Below are experts of layer 10 (counted from 0) of a mixture-of-experts language model. Rows are named gate (a neuron's input weights, with its number), up (a neuron's input weights, with its number), down (a neuron's output weights, with its number) and show model dimensions 0-127. Each number is 50 + 10 x the weight over its row's rms, rounded and kept within 0 to 99.
Before each expert's rows: "gets" lists some tokens that make up at least twice as much of what it gets as of all text. This comes from a sample of Wikipedia text that the model never trained on. Tokens count by the router's weight.

# expert 8
gets: " ", "o", "ra", " v", "i", "a"
gate0:49 33 64 34 41 43 64 37 49 58 39 53 56 45 38 56 45 43 55 42 49 62 44 40 49 48 54 41 29 34 42 49 38 40 62 63 67 50 43 44 47 69 52 32 59 57 62 49 56 45 74 62 48 55 57 38 66 60 49 26 41 44 69 58 36 58 64 46 49 44 34 68 58 54 61 57 44 48 41 53 67 59 45 48 44 45 42 49 56 46 65 47 40 37 54 37 52 46 28 54 54 47 45 54 54 52 49 34 58 44 51 51 67 45 62 48 51 52 55 54 62 65 43 60 53 43 32 66
up0:34 59 40 46 66 49 47 52 39 65 56 54 48 57 63 45 70 52 43 59 49 50 50 44 34 50 65 42 50 42 46 45 56 47 42 40 23 50 50 38 65 29 67 46 44 54 70 48 68 46 43 50 59 46 43 35 53 52 44 43 49 48 61 59 38 50 54 56 49 49 38 24 64 35 32 41 45 35 51 61 43 43 49 42 46 48 63 36 59 66 40 41 63 48 40 31 40 48 54 35 35 56 50 49 53 59 55 44 48 49 48 33 41 51 33 47 43 54 69 33 38 54 45 65 55 53 62 54
down0:50 59 56 63 50 45 44 59 42 41 50 61 50 52 57 37 33 48 43 62 50 60 45 52 51 35 52 36 67 49 44 52 58 35 61 52 64 55 49 50 48 43 57 56 53 52 45 49 56 59 61 29 53 39 59 40 36 44 44 41 49 43 54 49 51 60 62 53 30 28 60 58 34 41 67 67 61 64 54 32 36 60 56 47 67 62 26 35 56 46 55 34 54 44 76 62 40 44 54 42 44 62 42 37 49 51 39 39 54 47 44 59 43 46 71 64 34 44 67 55 51 47 54 62 46 60 42 58
gate1:60 36 45 40 52 60 60 64 40 68 55 59 39 49 33 68 51 62 58 56 47 56 61 26 59 45 43 36 68 63 58 53 44 54 53 44 38 62 39 52 63 49 50 25 43 67 58 43 52 54 44 53 52 46 50 43 38 29 38 47 60 53 51 72 53 40 42 41 47 52 58 61 40 46 53 46 55 47 46 45 47 51 51 61 44 48 45 53 34 56 37 55 41 32 47 53 54 40 60 41 37 30 50 70 32 42 29 41 64 49 53 54 50 61 55 61 45 58 36 67 64 55 53 57 53 49 59 37
up1:63 33 53 42 40 50 53 28 30 35 61 34 49 52 45 61 54 60 60 43 64 46 66 57 72 48 55 49 63 57 56 36 39 42 50 38 32 50 30 49 44 35 63 51 59 49 42 49 54 54 53 47 53 60 47 34 42 52 54 58 55 52 46 61 63 51 57 41 43 34 71 39 50 62 39 54 63 65 47 57 45 50 41 50 27 49 57 33 65 55 44 60 47 56 33 34 60 47 72 55 48 62 49 48 51 63 54 62 44 53 66 41 41 37 55 61 54 45 48 46 44 61 37 50 49 61 45 54
down1:63 42 62 44 57 59 31 58 40 31 32 66 42 40 44 59 52 74 44 49 45 49 51 42 45 49 52 55 56 53 48 50 28 52 48 53 74 53 56 42 40 38 41 60 63 47 44 62 43 45 48 54 47 43 55 60 48 48 42 69 50 40 64 54 52 35 76 61 34 66 56 41 55 52 43 60 50 47 49 48 50 46 55 43 72 60 46 65 71 30 62 61 53 38 42 55 30 64 46 39 37 37 46 44 42 49 47 46 52 38 54 48 57 49 43 48 42 43 32 47 63 59 36 45 45 54 35 56
gate2:45 56 57 46 50 41 38 57 51 59 44 43 45 52 48 40 53 53 64 60 41 52 52 42 62 53 50 54 50 57 47 43 58 52 46 45 61 49 44 32 55 59 65 44 83 55 58 58 56 45 57 36 67 50 52 32 55 35 36 43 39 55 60 59 55 58 71 45 57 54 48 58 60 31 66 35 57 50 32 35 42 44 51 59 48 60 53 52 62 57 69 43 81 65 65 39 42 65 36 63 49 50 59 62 51 35 44 39 54 51 52 42 58 33 31 44 42 48 59 61 47 35 62 51 45 49 51 57
up2:44 51 61 26 37 71 55 74 40 54 56 67 54 46 52 55 52 29 43 74 48 56 45 33 56 51 53 39 31 70 49 44 39 48 39 62 39 46 35 40 48 43 52 32 49 60 45 40 38 49 61 44 57 53 49 53 54 54 51 46 31 61 41 65 54 42 54 48 55 61 51 49 54 47 55 47 65 40 41 45 40 57 42 57 61 48 56 47 53 47 44 52 54 61 45 38 53 69 52 32 30 29 67 60 54 47 56 52 44 69 60 43 45 45 56 59 62 57 73 49 52 61 46 51 45 53 56 42
down2:44 30 55 76 50 50 45 59 44 54 67 56 35 61 55 35 48 49 51 44 62 66 24 37 47 32 48 36 41 53 32 41 46 46 56 55 50 54 58 74 62 52 62 52 65 62 62 65 52 44 57 35 52 50 60 52 37 44 66 43 46 36 60 66 45 52 43 63 47 38 52 46 53 38 50 56 40 38 61 46 43 59 45 55 45 55 50 41 47 54 64 57 59 39 63 58 51 57 54 71 39 39 48 44 62 60 47 47 63 54 49 50 53 56 35 50 55 43 48 59 44 28 64 61 46 62 42 68
gate3:58 63 59 49 33 71 28 48 51 62 37 51 40 48 40 44 34 46 53 56 41 49 55 40 56 49 45 35 36 41 44 41 36 58 51 44 56 50 43 68 50 45 52 42 49 36 46 44 52 51 55 45 56 49 53 50 45 40 64 34 52 46 56 41 50 37 44 64 54 45 52 46 49 59 68 43 54 46 70 46 41 41 42 55 45 44 44 59 47 37 60 42 46 47 29 37 58 60 51 46 76 58 47 38 71 48 60 52 44 51 47 46 32 33 60 46 40 67 51 57 66 46 53 53 53 75 73 28
up3:46 61 52 42 45 63 53 45 30 54 60 44 43 45 57 65 59 46 68 58 39 47 42 49 52 58 55 59 38 55 45 40 46 82 39 53 44 44 41 55 67 53 47 48 46 51 64 46 53 55 43 51 53 33 68 60 45 59 50 50 83 42 40 63 52 42 48 60 51 54 52 56 46 57 40 50 34 34 45 38 33 63 57 72 41 47 54 65 60 38 55 54 37 69 53 53 64 40 63 44 54 46 63 48 48 37 60 35 59 51 49 42 49 25 40 45 59 49 46 52 69 51 46 57 59 55 37 48
down3:58 46 34 60 42 49 46 48 59 49 51 59 45 44 63 68 51 59 47 49 65 41 52 50 56 46 52 44 49 45 45 47 44 71 43 48 43 56 40 57 52 49 39 51 48 60 60 50 52 54 38 32 67 27 70 53 64 44 57 46 51 56 43 40 41 37 40 48 66 60 56 69 72 34 26 48 60 60 42 46 55 49 51 51 36 44 38 63 53 62 68 55 45 41 53 48 77 55 66 40 64 58 57 36 51 46 54 51 32 51 49 57 76 46 53 37 47 61 58 50 49 41 31 42 41 41 57 49
gate4:59 47 60 53 52 52 61 59 61 58 52 50 65 48 55 65 60 49 45 57 50 55 67 50 43 48 53 44 52 71 39 44 57 37 39 41 43 68 19 49 33 64 58 52 59 69 54 72 54 35 54 46 38 57 47 65 50 49 52 36 51 30 35 58 48 56 58 50 67 54 46 53 48 38 41 50 52 61 44 58 48 48 33 62 47 41 43 72 36 60 55 81 57 62 52 36 55 51 59 40 50 59 51 47 28 46 35 51 41 40 42 48 49 68 48 39 39 51 51 51 53 43 56 52 54 48 56 59
up4:58 64 59 50 56 57 47 29 57 47 38 38 53 47 37 44 51 48 67 47 49 50 48 60 59 58 75 42 51 47 39 39 47 58 47 46 46 57 55 66 34 48 43 53 51 77 45 55 50 51 38 56 58 34 39 40 63 32 52 49 44 50 52 54 49 34 42 71 45 47 39 57 53 43 57 45 42 53 70 51 50 38 31 59 41 65 56 43 37 40 50 53 40 45 49 50 49 39 64 43 66 66 58 54 19 39 43 53 56 64 47 32 56 40 48 62 63 49 60 68 48 45 33 63 54 52 51 44
down4:52 66 59 35 49 66 40 53 33 61 50 42 59 51 40 53 27 63 39 52 53 47 57 52 40 58 52 55 53 65 55 37 40 41 62 47 60 48 47 59 54 75 46 32 54 37 22 37 56 48 75 59 42 43 33 53 46 57 53 52 34 53 34 55 52 37 43 42 53 50 51 57 47 40 51 44 47 46 55 41 60 53 30 45 50 49 52 46 41 50 43 28 48 53 53 42 37 39 46 54 51 44 43 71 53 44 50 61 53 43 40 69 51 55 49 29 51 43 56 72 48 57 50 73 55 61 51 46
gate5:39 48 57 29 48 53 49 40 19 57 49 57 42 40 73 58 55 61 31 55 46 55 49 44 52 51 40 49 50 53 63 48 43 61 70 47 55 52 67 64 43 43 30 48 59 54 46 56 56 28 57 55 52 53 42 47 30 41 53 48 52 33 46 53 46 57 46 56 49 47 67 38 54 54 46 28 40 33 64 57 54 38 48 57 65 52 61 46 36 42 53 39 56 41 61 59 53 38 45 38 47 61 33 58 44 46 50 44 48 48 49 47 41 51 52 62 25 57 54 75 57 37 40 54 41 56 44 62
up5:37 34 76 56 41 73 57 45 72 42 40 43 68 31 66 54 53 40 55 39 37 50 52 41 38 60 42 60 57 51 55 54 73 38 47 37 49 61 57 42 45 61 47 40 38 52 48 56 50 58 69 57 36 36 41 65 66 52 44 47 51 55 41 59 57 51 51 52 50 38 71 39 59 56 58 52 57 53 33 50 41 43 37 48 45 56 63 44 57 58 53 42 60 45 43 58 49 43 33 51 51 36 58 61 73 39 56 47 52 54 62 51 32 44 55 53 32 52 46 52 48 44 46 60 49 38 66 47
down5:36 53 52 38 51 63 40 50 53 53 34 63 58 56 51 67 42 56 52 44 59 45 43 63 50 47 42 42 41 46 48 46 54 44 50 65 35 36 52 43 43 36 43 52 52 50 60 43 39 63 39 38 50 23 74 54 39 44 61 38 41 46 49 72 34 49 49 65 63 51 25 54 57 72 49 69 73 52 41 60 46 62 41 48 63 52 48 47 54 48 42 62 43 51 50 63 60 59 53 54 36 58 56 65 51 51 42 50 58 34 51 32 50 39 45 61 56 28 42 48 46 58 45 37 56 63 49 46
gate6:43 42 54 68 44 50 37 55 48 49 70 38 65 45 51 53 45 34 47 36 56 54 50 32 62 54 63 58 60 56 51 49 64 45 65 66 55 42 55 37 46 65 58 45 69 66 41 64 44 33 61 48 26 39 53 32 48 53 57 44 50 46 53 56 33 35 62 35 34 48 59 37 48 52 33 52 43 61 55 38 46 47 51 41 55 47 68 40 58 51 57 48 52 44 59 32 77 60 43 52 38 54 44 59 48 41 50 62 45 63 62 50 46 47 36 48 38 59 33 45 60 50 50 38 53 52 42 61
up6:49 57 67 40 49 42 62 56 50 54 70 50 69 51 52 34 51 50 39 46 57 72 45 54 49 41 52 50 68 58 47 59 59 54 58 63 45 43 41 62 38 51 50 49 48 41 36 34 65 37 60 68 57 57 51 48 48 72 46 52 65 60 69 55 37 54 56 49 53 54 65 44 55 55 48 39 41 56 42 31 48 51 57 61 67 42 51 59 61 44 56 51 70 65 64 47 27 57 43 41 47 66 49 73 43 53 39 50 51 57 45 40 43 43 45 70 60 57 54 66 45 65 44 35 54 36 53 45
down6:64 49 41 45 59 44 56 55 67 42 59 35 24 43 49 45 59 52 48 48 49 54 49 42 53 50 48 46 64 41 39 56 53 33 55 47 52 61 53 48 55 42 67 57 46 53 68 55 52 45 35 62 56 30 51 30 54 47 33 57 58 41 54 51 40 62 39 60 61 42 39 73 58 51 44 55 61 39 53 58 56 63 40 47 33 40 35 57 44 60 55 62 59 48 67 53 36 63 51 46 61 51 56 41 70 52 53 46 36 53 64 59 34 56 54 46 57 73 31 53 65 64 50 64 67 57 54 49
gate7:39 53 49 48 39 47 34 47 40 36 57 45 47 53 61 34 52 68 64 66 58 28 46 53 36 49 44 41 56 54 65 41 45 62 41 37 36 52 36 62 60 57 46 48 51 43 35 35 43 70 40 39 66 41 33 69 41 41 56 66 50 53 51 66 48 46 69 55 51 45 53 58 30 45 42 45 38 35 59 37 43 43 51 53 66 37 43 53 57 58 47 42 47 49 48 38 50 71 63 49 55 47 42 66 60 42 54 41 55 52 49 62 45 54 34 46 43 57 46 68 57 66 51 53 35 42 58 52
up7:50 43 48 35 51 46 75 51 47 53 50 41 49 45 44 43 66 43 45 56 62 42 52 50 63 39 43 60 53 57 88 51 59 43 52 51 28 50 32 43 67 58 53 43 59 41 61 51 48 59 53 52 51 35 58 48 43 54 50 47 46 27 53 32 51 69 62 40 42 44 49 42 52 52 37 41 43 60 47 60 56 49 47 52 36 64 46 35 63 64 67 58 44 56 69 41 69 46 37 58 39 52 55 55 59 28 52 44 57 53 41 56 40 33 46 45 35 39 42 50 57 60 58 46 47 36 48 59
down7:43 51 50 33 46 36 57 51 54 49 32 43 53 59 50 50 44 50 50 50 52 64 36 67 62 54 58 35 48 67 34 63 41 49 66 45 39 30 60 43 42 40 53 39 36 63 45 45 56 53 51 57 53 60 57 43 40 45 52 50 40 48 46 37 47 22 63 44 47 67 54 33 61 42 58 47 54 37 41 50 66 50 59 42 54 52 69 41 71 59 53 59 36 44 28 66 53 41 59 44 49 45 27 35 46 72 62 50 48 51 52 32 51 59 48 50 57 39 59 42 49 51 43 58 43 58 48 42
gate8:48 43 41 35 62 66 58 45 37 58 44 63 48 45 47 47 23 49 47 42 36 43 51 37 57 47 47 60 35 47 49 50 50 50 60 47 40 57 59 58 45 43 52 45 52 47 58 49 40 48 54 54 56 52 61 69 57 65 52 45 61 48 54 22 48 58 49 55 61 47 59 55 55 62 59 67 64 47 34 54 42 42 48 34 57 72 61 37 47 54 62 62 31 37 36 52 59 66 71 38 55 54 47 41 72 34 63 34 41 43 45 58 47 60 40 55 39 42 33 51 44 56 41 55 47 42 44 69
up8:52 51 45 46 49 49 47 37 66 40 52 57 58 33 59 60 35 41 51 52 38 49 52 58 66 47 49 41 38 34 60 45 40 40 53 57 34 39 54 51 61 61 52 62 64 52 57 51 52 45 21 30 54 51 58 57 65 44 42 49 60 43 49 49 33 49 49 55 44 64 63 39 54 35 54 56 28 59 61 48 58 42 46 32 42 60 51 34 44 53 49 53 74 49 46 46 59 61 44 31 30 58 57 32 52 50 50 31 45 52 43 42 39 57 45 59 69 62 62 43 58 52 68 37 42 63 47 43
down8:42 36 46 35 72 64 45 50 58 58 54 56 59 43 62 58 59 59 44 37 31 55 41 69 64 47 50 61 46 40 49 46 41 51 53 59 55 46 46 49 54 35 51 55 58 54 34 35 50 57 52 61 54 45 45 61 65 53 54 66 63 55 44 43 66 62 67 40 55 46 33 60 52 57 53 55 52 55 49 29 53 38 43 38 61 27 51 52 38 52 33 44 43 42 39 40 43 58 34 60 50 60 39 56 53 55 46 56 50 35 44 47 31 28 48 38 39 36 56 42 67 30 50 50 58 44 32 47
gate9:57 38 51 55 56 60 56 47 61 38 62 49 44 51 50 54 43 50 40 48 46 53 35 45 35 37 58 54 44 60 41 52 45 43 35 44 57 34 51 60 50 41 62 52 63 46 71 51 46 39 47 38 60 58 48 34 51 45 64 29 63 40 41 50 52 56 55 48 54 43 42 70 36 47 30 55 52 55 64 56 50 50 70 69 43 37 64 48 46 45 57 50 64 52 44 51 35 57 68 56 52 60 46 60 65 41 41 66 39 58 54 53 47 32 59 73 44 52 52 47 61 41 43 71 67 72 69 45
up9:60 56 45 63 49 63 50 60 52 52 50 55 50 39 51 58 50 52 44 54 55 50 65 43 35 75 38 31 46 64 43 48 36 71 60 62 52 38 56 38 34 42 40 69 42 58 51 77 57 51 36 54 40 62 56 67 67 38 27 55 47 62 46 63 54 55 48 67 39 59 45 31 50 51 56 41 56 62 49 34 49 60 66 37 38 61 48 44 61 40 47 42 52 49 43 50 65 47 33 45 58 45 57 53 45 59 44 45 60 51 31 51 51 43 50 46 53 36 61 61 42 52 54 54 29 51 55 48
down9:34 61 58 45 64 48 72 35 49 56 60 70 34 65 55 63 48 65 49 56 43 38 37 58 40 44 43 44 52 58 65 45 49 48 49 42 49 53 39 44 79 61 49 47 48 57 57 66 58 42 50 64 59 58 53 50 45 55 39 53 63 57 55 63 52 52 51 58 53 57 57 46 48 45 39 45 55 50 50 37 46 60 32 32 50 43 46 55 50 57 37 61 45 50 52 51 47 47 39 49 41 67 66 52 58 40 52 43 71 58 41 53 40 79 61 47 41 38 38 45 41 38 35 55 48 25 30 53
gate10:44 49 44 50 45 56 46 32 43 54 57 58 40 40 26 54 51 56 54 47 57 70 66 51 49 42 51 45 40 54 50 37 42 55 44 81 39 74 41 50 47 63 48 40 58 40 42 55 41 61 56 73 45 57 61 33 44 43 54 53 50 40 42 73 36 63 58 60 47 52 38 53 45 37 39 46 60 46 68 64 58 39 43 36 55 27 46 61 63 39 68 61 55 54 46 63 53 60 44 53 51 69 41 57 47 50 47 49 55 39 55 45 40 35 56 50 35 47 54 52 52 50 40 34 60 48 38 42
up10:63 71 31 37 35 50 58 36 32 47 74 51 40 52 64 49 64 60 68 56 44 63 55 46 47 48 58 59 45 68 63 58 44 54 40 47 36 47 34 58 40 38 62 59 43 54 32 36 55 55 56 52 53 56 52 54 54 48 54 47 34 47 38 65 45 52 57 57 45 50 45 60 35 64 38 38 41 70 46 60 57 47 31 55 44 48 46 47 35 49 54 56 45 72 43 50 44 54 61 64 39 35 58 36 43 49 60 54 49 59 41 59 52 63 49 63 49 46 58 49 67 43 55 53 49 41 54 71
down10:55 56 33 50 51 43 59 57 55 56 60 44 53 51 63 58 50 45 54 49 44 41 45 60 54 55 18 57 57 49 48 44 29 42 46 49 57 47 51 64 47 41 47 58 45 58 46 35 46 46 53 49 51 44 48 74 51 53 43 67 42 65 54 54 63 39 39 66 55 40 47 71 50 65 46 57 43 45 37 32 41 66 39 38 68 46 60 51 48 63 30 34 51 64 58 65 40 34 47 46 45 71 48 51 57 50 56 72 61 64 34 51 39 49 45 39 57 35 59 59 52 52 57 39 58 64 41 53
gate11:64 39 51 43 41 65 49 49 31 44 44 68 44 55 67 51 53 50 63 42 56 55 42 35 47 56 40 49 56 57 46 24 36 45 63 45 63 46 69 43 40 46 47 49 49 61 40 43 49 57 44 38 35 64 68 51 58 42 36 37 40 52 50 42 48 46 42 55 53 36 44 48 44 53 79 59 72 50 62 39 63 38 48 29 62 43 27 58 52 47 54 54 39 57 58 59 40 43 63 67 59 53 46 62 63 50 45 44 65 52 28 39 55 41 39 46 54 48 49 50 51 37 56 49 52 52 49 57
up11:53 49 60 54 54 57 46 41 51 60 70 59 26 54 56 42 55 51 74 46 33 45 29 47 46 52 46 43 59 72 65 53 46 45 51 45 41 41 47 25 36 64 73 44 57 64 39 32 49 34 32 56 51 55 56 60 51 54 55 63 55 42 34 46 44 37 51 41 44 35 62 56 57 60 48 46 61 57 55 51 47 64 39 46 57 62 32 54 61 51 58 51 42 59 35 61 46 64 41 70 37 52 38 39 53 53 55 42 55 45 42 53 40 48 53 51 61 46 66 50 53 41 44 40 46 58 54 65
down11:41 56 48 50 41 50 55 28 59 61 57 49 47 47 41 54 68 69 49 73 36 29 61 51 46 51 48 40 55 35 62 48 74 39 56 57 63 70 58 23 43 56 39 47 43 56 63 39 49 41 57 51 63 37 68 49 41 63 35 61 37 55 49 54 45 54 62 49 46 53 44 38 60 45 55 31 58 61 42 48 34 49 56 47 44 59 53 48 61 42 44 54 28 47 55 49 58 62 56 40 55 69 52 45 60 58 59 42 40 44 61 57 56 50 62 47 40 58 69 51 42 51 44 51 64 55 49 41
gate12:46 45 36 40 55 43 37 53 56 48 60 41 44 50 70 33 43 38 36 44 53 39 54 45 67 51 54 53 39 48 55 76 59 36 54 54 55 47 44 62 45 60 45 52 54 44 37 54 57 26 66 34 43 60 65 44 48 54 54 46 59 51 45 58 64 57 60 46 51 56 55 54 24 40 64 63 41 54 32 42 66 54 49 47 67 42 51 58 35 58 50 46 58 53 63 61 42 44 61 42 40 48 40 56 53 43 26 65 54 40 53 37 37 58 74 52 55 57 37 64 43 58 58 56 48 48 58 63
up12:47 37 52 49 56 39 48 28 61 41 39 42 53 43 40 44 63 63 38 49 52 38 36 46 53 44 55 47 59 39 60 51 38 42 44 52 49 59 57 59 47 40 29 66 39 41 58 62 65 49 40 61 57 47 36 63 65 54 55 41 27 43 42 60 56 47 42 44 55 49 42 48 61 37 44 41 55 54 64 64 44 53 54 57 55 46 55 54 57 37 55 51 42 30 49 40 60 32 54 45 46 42 64 58 36 65 67 33 55 63 33 32 54 64 49 37 55 45 51 52 60 65 78 45 54 43 36 47
down12:45 76 36 41 43 62 57 57 36 65 46 37 39 40 39 51 51 51 44 48 56 49 42 30 53 50 45 57 44 57 55 53 58 74 62 36 46 45 50 47 63 55 56 48 45 54 62 35 48 42 59 62 62 64 44 40 47 20 47 57 58 48 57 48 53 54 51 66 50 51 60 60 30 47 53 44 41 32 51 61 45 54 52 69 52 56 37 58 42 62 61 47 40 47 29 43 67 42 52 38 42 62 55 60 53 75 72 48 61 46 42 50 63 49 55 68 61 58 40 55 61 47 54 56 59 52 47 54
gate13:51 32 52 39 61 53 33 56 55 46 33 51 58 66 47 54 34 58 56 47 33 44 50 48 62 37 51 34 43 54 32 58 30 40 43 43 50 64 39 59 62 39 51 65 39 50 43 55 55 56 61 60 33 60 41 40 60 54 52 40 43 53 52 26 47 45 42 43 51 45 42 57 57 48 45 44 55 34 55 55 25 26 40 54 54 56 43 52 40 44 62 63 38 57 61 54 57 59 53 58 45 49 48 38 45 43 56 71 35 45 56 52 37 62 57 35 48 66 46 35 55 66 65 49 41 58 57 43
up13:62 43 27 58 48 31 51 59 45 44 61 46 51 38 55 68 67 49 39 49 66 53 53 61 56 43 55 45 38 57 49 47 44 50 62 44 64 56 43 45 49 58 55 50 39 74 49 34 28 55 59 45 56 71 67 66 44 48 45 63 56 28 41 43 51 40 35 65 49 33 32 57 54 57 36 57 51 56 44 60 43 66 53 56 45 47 61 59 46 39 58 42 42 51 50 43 63 48 44 51 59 28 41 34 47 32 35 52 59 63 37 47 46 46 58 56 44 37 47 61 46 39 49 55 45 38 42 54
down13:54 41 65 45 54 56 59 42 52 42 51 50 79 58 62 56 41 49 43 61 52 59 33 58 39 66 45 49 55 58 55 47 58 49 52 61 41 56 60 44 41 54 53 53 57 49 37 59 49 45 53 52 60 41 56 50 50 71 77 32 44 70 60 57 37 50 72 66 63 53 49 45 36 59 61 47 59 51 49 75 33 45 27 65 55 60 44 51 46 51 39 49 55 55 47 23 67 60 64 47 63 56 50 41 47 46 55 44 49 54 57 54 39 38 40 52 50 60 45 49 43 67 39 40 49 49 38 55
gate14:59 47 45 22 36 46 49 45 55 55 68 40 60 53 43 38 52 50 52 57 36 65 62 43 38 57 55 49 25 52 43 48 44 34 51 43 56 48 42 36 68 38 66 38 54 54 68 53 53 63 56 59 60 56 44 49 50 52 60 40 53 57 73 47 42 70 43 47 49 29 41 57 39 42 60 51 63 40 51 58 52 43 46 48 52 34 71 43 56 48 48 40 56 54 39 55 53 55 55 57 55 51 37 54 69 32 47 50 70 35 45 47 52 57 57 28 50 52 41 51 50 57 55 59 54 44 67 70
up14:39 49 46 56 30 46 50 47 50 68 48 38 58 54 53 36 40 50 38 42 43 52 40 50 27 67 50 53 29 32 50 61 53 49 42 50 57 37 43 48 48 26 63 51 24 52 63 45 54 54 60 40 58 46 61 61 55 56 70 50 54 56 41 40 56 40 35 56 64 46 42 62 33 47 39 55 44 61 55 55 66 58 36 62 44 46 61 64 63 60 41 63 42 49 53 45 41 59 31 50 37 43 62 65 59 54 63 48 52 70 46 50 51 62 47 50 59 32 60 56 44 57 61 54 62 43 53 58
down14:49 60 51 49 46 54 56 27 50 45 49 34 47 52 16 49 48 41 45 39 44 52 61 66 47 60 56 44 61 41 59 54 55 62 70 45 35 60 63 58 52 47 57 61 48 65 40 56 55 43 46 45 55 55 57 49 63 56 59 62 46 59 81 38 57 43 28 38 34 54 25 45 60 47 42 44 62 49 54 46 48 40 54 37 50 48 51 36 46 61 52 48 51 59 68 62 39 52 50 48 52 51 55 58 59 71 45 38 42 57 47 54 52 45 39 67 54 47 63 67 44 57 47 29 44 47 35 57
gate15:43 34 49 57 61 39 57 23 60 44 67 55 54 45 34 41 65 69 46 46 53 56 48 46 50 56 45 53 57 60 59 43 61 56 56 61 34 63 53 64 67 59 56 38 43 69 60 36 52 49 63 34 41 38 51 74 48 45 54 59 62 59 54 58 50 53 28 66 62 64 51 44 40 35 42 48 64 53 61 53 61 38 50 28 52 47 52 57 59 40 59 47 67 63 53 41 44 54 35 57 36 55 54 57 51 33 58 42 32 52 56 56 49 64 47 50 51 44 44 40 54 40 60 52 52 51 49 35
up15:42 44 43 49 63 73 52 55 36 49 62 42 42 50 50 57 51 62 47 38 53 47 48 43 30 62 65 51 67 42 55 62 58 55 51 63 57 53 38 71 35 58 55 44 56 55 71 41 52 55 40 54 62 44 52 48 53 59 76 53 55 50 70 59 48 55 51 44 41 45 54 41 43 61 53 42 53 55 49 54 31 64 48 43 60 62 52 47 48 52 40 41 34 56 47 50 69 55 63 36 40 37 76 38 46 61 48 53 35 48 50 39 48 62 51 36 45 45 41 51 52 59 74 51 60 27 56 60
down15:42 55 51 50 57 67 76 54 55 41 50 47 47 52 49 27 55 44 42 42 51 53 39 62 57 53 46 49 44 38 52 42 55 51 55 49 31 54 45 69 55 52 52 36 31 55 44 60 49 61 44 46 52 41 44 51 43 47 30 74 35 54 27 74 35 47 62 45 53 51 69 33 24 39 44 53 45 53 44 45 65 41 50 54 58 38 37 60 46 53 50 60 54 45 56 52 45 64 63 47 52 56 43 52 45 52 60 38 68 48 68 53 31 39 38 35 63 48 46 54 57 52 37 45 62 48 54 42
gate16:55 30 38 56 43 49 43 39 51 49 54 53 51 48 51 70 67 62 68 33 43 44 54 58 46 58 52 32 44 53 47 40 39 58 40 41 55 51 49 53 45 52 40 49 65 67 54 49 55 48 68 56 62 60 72 53 53 30 42 62 59 49 65 35 42 52 38 75 51 50 36 43 49 58 33 49 46 54 48 55 41 60 46 66 45 45 44 35 46 62 48 51 41 68 49 35 54 55 48 53 46 48 62 48 54 37 61 65 51 38 67 59 56 69 51 47 39 60 53 69 56 40 41 47 73 53 50 66
up16:50 41 33 57 48 40 50 44 30 52 66 46 55 59 34 33 52 53 63 58 39 57 44 44 52 43 35 47 46 63 65 36 53 47 51 52 57 43 27 59 49 53 48 27 60 45 61 54 57 56 52 69 44 65 55 48 51 57 57 55 51 49 46 57 48 48 57 40 79 50 50 78 60 51 38 41 51 31 37 43 60 49 55 50 49 52 58 43 50 62 42 35 33 50 67 68 33 53 39 58 48 40 54 44 56 59 45 62 60 39 47 47 58 57 43 60 49 36 53 48 44 28 46 61 48 52 70 55
down16:40 41 35 39 54 41 61 63 62 55 50 50 48 51 51 56 59 19 41 37 49 38 49 52 44 58 52 34 47 35 39 58 64 37 47 65 44 53 51 44 73 45 52 49 45 48 57 73 51 64 59 44 40 44 50 44 36 46 35 58 58 71 40 56 49 58 63 57 45 66 66 50 32 62 53 56 58 44 51 40 56 60 49 43 38 41 38 66 66 39 50 47 59 46 58 47 43 38 67 59 26 48 38 72 50 47 44 61 49 51 49 53 56 45 55 57 47 56 52 31 37 38 56 61 45 42 49 48
gate17:43 41 67 49 59 44 43 44 58 51 41 30 44 52 50 67 45 58 52 36 47 39 43 29 63 53 54 70 45 61 55 49 64 56 36 55 51 34 60 56 38 56 52 48 45 55 65 47 49 33 45 52 64 55 39 42 57 71 58 37 53 54 67 57 39 66 56 59 34 42 52 56 48 65 39 45 54 51 46 71 48 50 47 67 48 53 43 44 55 32 63 62 46 39 39 48 55 40 53 59 49 56 53 41 59 38 59 49 37 66 29 46 52 32 54 62 68 44 67 42 69 41 47 52 44 34 44 48
up17:53 33 33 62 44 63 59 55 53 68 41 63 47 31 33 36 52 49 49 47 43 38 44 47 48 41 62 61 41 48 58 56 55 60 59 50 50 63 53 55 52 43 85 42 41 47 60 42 61 45 34 34 49 53 73 51 51 48 54 43 50 49 62 35 52 45 41 68 68 48 50 65 62 67 59 60 51 31 58 54 49 34 68 52 39 57 52 62 47 52 63 70 48 35 62 55 71 62 52 45 49 53 61 63 45 46 39 44 45 37 55 51 47 63 48 60 56 47 49 49 61 48 46 42 60 52 50 50
down17:45 58 55 49 40 56 51 48 35 39 44 51 56 37 34 49 66 34 42 36 42 56 62 41 58 69 57 42 52 47 42 35 60 43 48 51 56 53 70 57 35 58 40 54 58 46 38 47 73 28 52 49 30 56 63 47 59 36 57 39 54 57 40 54 51 54 50 46 48 61 65 70 43 40 51 51 50 79 51 62 21 50 56 57 58 52 47 47 49 45 38 56 55 50 44 36 39 35 55 48 59 51 58 55 52 74 48 34 55 56 37 54 63 52 55 47 51 62 64 58 42 46 62 49 42 62 37 47